Experts of a small language model.
Size: 8 layers, width 128, vocabulary 8192, 5.73M parameters.
Training: a variant of Muon for the experts, 3487 steps.
Below are experts of layer 4 (counted from 0) of a mixture-of-experts language model. Rows are named gate (a neuron's input weights, with its number), up (a neuron's input weights, with its number) and show model dimensions 0-127. Each number is 50 + 12 x the weight over its row's rms, rounded and kept within 0 to 99.
Before each expert's rows: a language model's description of what the expert responds to. This comes from a sample of Wikipedia text that the model never trained on.

# expert 6
What it handles: Articles and possessive determiners before a noun, such as a, an, his, her, its, 's, often in biographies ("died at his home").
gate0:62 48 64 55 52 48 56 50 56 51 54 56 67 52 46 53 53 32 36 66 75 60 55 39 52 60 60 56 58 47 61 45 59 63 70 50 47 51 50 55 41 44 66 60 42 44 58 44 16 30 50 71 25 66 46 49 38 62 60 62 36 44 51 38 48 53 51 49 68 61 47 25 63 43 25 58 28 32 52 27 27 53 50 58 37 42 47 50 53 46 37 47 63 29 43 46 27 65 62 49 64 42 35 33 37 46 71 45 46 48 54 59 75 54 44 31 55 56 41 80 56 45 44 52 63 66 42 35
up0:57 56 59 66 53 62 47 57 41 43 39 44 71 27 55 52 58 50 33 56 65 36 52 50 36 63 47 43 48 51 53 44 34 54 62 69 48 43 40 47 70 46 49 36 63 49 31 39 53 60 49 46 33 76 70 50 52 50 24 47 60 42 42 34 32 55 50 24 63 55 45 37 63 58 39 67 55 53 35 57 41 44 42 72 47 34 65 47 34 23 37 49 26 65 52 57 39 48 47 32 65 37 43 21 60 54 53 72 49 53 49 65 50 59 68 50 26 45 44 59 50 49 46 53 71 65 30 47

# expert 8
What it handles: Short word pieces right after a first letter or fragment, such as h-or-izontal, h-ip-hop, Cl-im-ax, plus words like main, lead, guitar.
gate0:63 44 69 48 79 28 58 39 48 64 48 39 50 49 37 55 43 25 53 57 64 66 36 53 45 55 65 52 66 48 55 66 65 68 33 56 49 46 41 61 33 49 59 70 49 43 46 62 32 26 43 51 26 52 52 50 53 64 73 63 54 37 72 60 50 52 39 46 74 59 49 38 58 34 45 43 27 60 40 33 41 53 39 45 45 49 48 46 48 51 45 58 61 48 52 49 25 64 60 44 46 58 41 34 45 39 50 57 38 35 75 50 56 45 56 30 51 57 46 75 45 42 29 76 30 63 54 47
up0:32 65 61 65 76 57 61 55 35 53 33 52 69 34 52 60 51 45 36 30 69 50 36 57 41 49 51 30 62 39 33 35 48 68 55 65 50 31 31 54 59 53 54 30 70 49 47 53 52 65 56 39 33 78 44 44 37 38 35 59 61 37 35 47 30 40 27 30 67 58 44 33 52 57 49 47 39 63 46 67 44 48 50 53 52 45 54 67 52 40 54 50 49 51 47 57 23 49 57 38 49 43 34 46 55 50 52 65 46 33 47 52 30 62 55 45 28 43 76 56 43 44 45 55 47 60 22 53

# expert 15
What it handles: The first digit of years and scores, mostly 1 or 2, as in 2008 and 2−1, plus re in the contraction You're and pieces like We, Se.
gate6:35 34 36 56 74 48 42 46 31 42 44 85 40 54 37 64 57 40 36 45 70 31 37 55 44 50 37 50 66 63 59 63 39 39 58 60 52 35 42 55 49 50 52 37 49 57 25 47 74 54 53 29 52 34 24 51 56 32 65 53 49 49 56 34 25 64 43 50 46 57 40 49 45 53 33 59 55 51 71 56 37 47 47 58 46 52 58 57 61 54 56 51 43 48 62 30 45 44 81 71 27 51 42 37 46 72 31 68 41 52 51 53 30 48 56 49 37 45 34 43 50 39 57 64 43 65 59 55
up6:36 40 42 51 44 40 25 48 58 59 45 41 37 53 33 17 49 46 61 50 59 64 58 67 58 50 64 53 68 52 49 51 55 60 58 74 50 51 52 64 46 42 48 61 64 44 55 41 61 48 36 42 42 69 36 60 59 30 35 61 42 44 37 51 31 80 41 47 60 62 65 61 48 34 56 62 73 59 33 64 52 57 34 54 41 75 51 40 47 40 42 50 52 48 49 38 56 70 45 46 36 41 40 62 40 34 37 51 89 26 46 44 37 45 42 41 51 50 75 42 63 55 46 51 42 44 73 52

# expert 2
What it handles: Head nouns of named organizations, places and works after the or of the, such as City, County, album, season, League.
gate0:56 62 74 51 64 44 64 48 51 46 34 45 66 62 55 56 53 16 56 63 56 69 31 54 59 68 67 48 62 49 77 51 65 69 47 58 37 37 40 57 50 31 69 46 56 38 44 43 17 25 56 60 46 50 59 51 48 47 50 67 54 51 59 40 41 52 55 56 64 58 46 47 49 38 33 45 37 61 57 41 36 53 50 54 59 59 53 35 49 44 43 47 54 32 37 40 26 65 48 60 53 52 57 49 47 61 64 68 25 35 64 58 75 53 30 38 38 51 32 68 41 29 51 50 56 65 53 49
up0:46 65 38 76 60 50 63 47 55 51 44 65 78 39 69 56 70 41 44 37 55 48 43 51 51 61 50 41 48 37 52 41 44 67 40 69 51 43 36 54 75 25 62 42 64 43 51 36 42 62 72 35 36 68 54 51 46 54 42 55 68 43 34 36 28 45 29 36 64 61 47 36 59 56 47 55 63 54 67 40 23 49 51 61 60 44 54 43 40 31 49 46 52 72 58 58 42 39 46 41 73 38 50 36 67 53 54 65 38 63 42 26 42 51 40 41 32 65 58 54 39 41 49 47 49 59 33 35

# expert 1
What it handles: Word pieces inside numbers, ordinals and names, mostly in tables and lists, such as 18 in 1818, th in Ampthill, st in Wiksten, and en dashes.
gate6:26 48 34 52 81 72 49 37 36 48 39 64 54 38 44 51 55 55 20 45 78 30 46 54 43 37 41 56 61 74 72 75 43 42 46 53 42 54 37 39 54 50 52 50 52 49 40 32 74 60 51 38 61 50 24 56 63 42 71 49 54 33 60 34 34 53 37 51 68 54 37 41 46 52 49 74 45 58 54 62 41 59 35 47 48 30 51 64 57 54 53 58 41 52 58 59 40 42 83 55 30 55 48 44 51 59 43 52 42 53 40 46 26 55 58 38 57 53 43 36 33 54 56 62 48 44 60 46
up6:41 39 48 57 46 36 29 46 40 61 32 48 27 52 36 27 50 55 48 58 65 65 53 52 59 57 60 54 59 53 57 62 54 67 58 83 51 43 57 62 50 38 50 61 54 34 55 41 59 51 36 40 29 74 55 62 58 38 39 47 40 57 42 51 39 70 44 51 63 61 71 65 52 37 79 60 71 60 39 71 48 55 33 48 35 70 51 33 46 39 39 56 46 51 51 24 52 58 44 44 38 45 46 62 38 40 47 58 83 31 47 43 43 37 48 42 42 46 61 46 68 50 44 55 33 50 77 49

# expert 10
What it handles: Closing pieces of split words, mostly noun suffixes such as -ure, -ion, -ment, -ise, -ute (expos-ure, absol-ute).
gate0:58 51 75 45 50 40 61 46 36 46 41 32 56 62 41 48 50 22 54 56 49 76 41 51 60 62 72 48 48 52 58 62 61 79 52 52 33 50 51 51 37 46 65 64 46 49 47 44 37 29 53 53 22 54 50 49 57 58 65 64 30 37 84 59 44 51 47 50 62 64 50 34 60 37 42 49 42 52 52 27 36 76 46 48 35 43 46 44 58 43 47 57 53 37 64 45 30 66 59 51 50 47 48 16 46 63 65 56 29 63 66 43 75 39 50 29 58 38 43 51 45 39 45 56 50 58 53 40
up0:59 69 45 65 53 63 43 61 30 52 41 48 63 49 61 58 52 47 43 48 61 59 57 45 54 56 48 39 55 49 56 45 42 50 60 55 41 44 23 48 69 48 78 42 72 68 40 34 47 60 59 45 39 72 57 52 46 38 32 65 50 22 39 35 30 41 31 34 64 62 38 32 53 70 45 67 52 54 44 58 36 59 46 58 36 32 63 83 43 29 67 50 51 56 68 66 52 55 53 52 61 26 35 36 70 62 48 56 38 61 43 49 58 59 53 41 32 46 63 42 42 49 58 44 61 56 32 44

# expert 9
What it handles: The conjunction and, alone or fused as "s, and" or ") and", plus other joining words like with, or, by, and single capital letters starting names, such as B, S, K.
gate0:52 59 75 60 63 38 58 33 49 58 57 39 69 59 42 48 47 33 56 50 49 60 35 47 59 55 62 49 40 51 72 68 79 65 38 61 44 43 39 51 27 33 58 42 55 45 50 57 07 26 60 53 23 56 51 44 64 64 60 63 37 41 55 33 34 46 34 62 57 43 48 33 47 23 55 53 50 51 45 32 33 54 40 55 45 37 54 57 57 48 35 37 53 33 45 35 27 48 48 52 59 61 62 50 44 45 57 59 34 57 54 50 61 53 35 49 50 36 41 61 56 35 42 48 61 62 75 61
up0:41 60 69 56 50 59 36 48 50 74 45 55 65 39 62 48 52 41 45 46 47 52 39 40 48 54 63 45 42 47 33 54 45 59 56 64 53 37 18 50 44 40 53 44 59 49 24 37 39 49 62 35 44 77 47 38 39 44 28 39 63 36 34 44 24 32 52 28 73 55 55 35 52 61 55 68 51 46 58 55 59 46 63 70 66 54 44 58 38 45 45 63 62 56 38 80 30 45 45 26 60 34 49 52 50 41 53 57 41 45 53 49 51 56 48 42 25 40 58 56 59 53 41 50 58 83 25 48

# expert 4
What it handles: Verbs, auxiliaries, adverbs and complementizers in running narrative prose, such as was, would, made, that, often, scored, discovers.
gate0:64 44 66 51 54 28 55 44 46 53 58 44 41 56 29 37 51 27 62 51 36 50 38 67 64 57 80 40 59 40 60 41 63 74 39 42 30 49 49 43 37 30 55 49 40 43 55 63 28 42 47 57 17 49 49 45 56 44 56 62 43 43 65 53 31 47 53 49 70 50 58 39 57 13 54 47 41 58 40 32 43 62 30 52 45 36 61 42 43 42 42 47 62 41 60 25 32 59 58 45 54 41 54 29 40 51 59 42 60 64 74 36 57 55 38 38 62 44 47 55 40 50 27 53 37 46 50 39
up0:45 62 65 72 47 65 52 56 47 49 60 53 61 35 61 62 47 37 43 40 53 30 51 53 53 41 72 44 31 43 56 26 46 53 42 51 69 52 24 47 60 42 67 52 66 73 55 40 52 55 48 48 42 60 49 38 59 37 39 54 42 28 36 34 25 45 30 25 62 45 52 32 65 68 56 61 49 60 54 61 39 52 50 62 48 39 52 67 38 35 44 51 63 64 68 65 44 55 24 40 58 41 35 31 59 58 47 57 63 55 43 55 45 61 54 12 39 44 71 56 59 42 48 47 68 50 43 54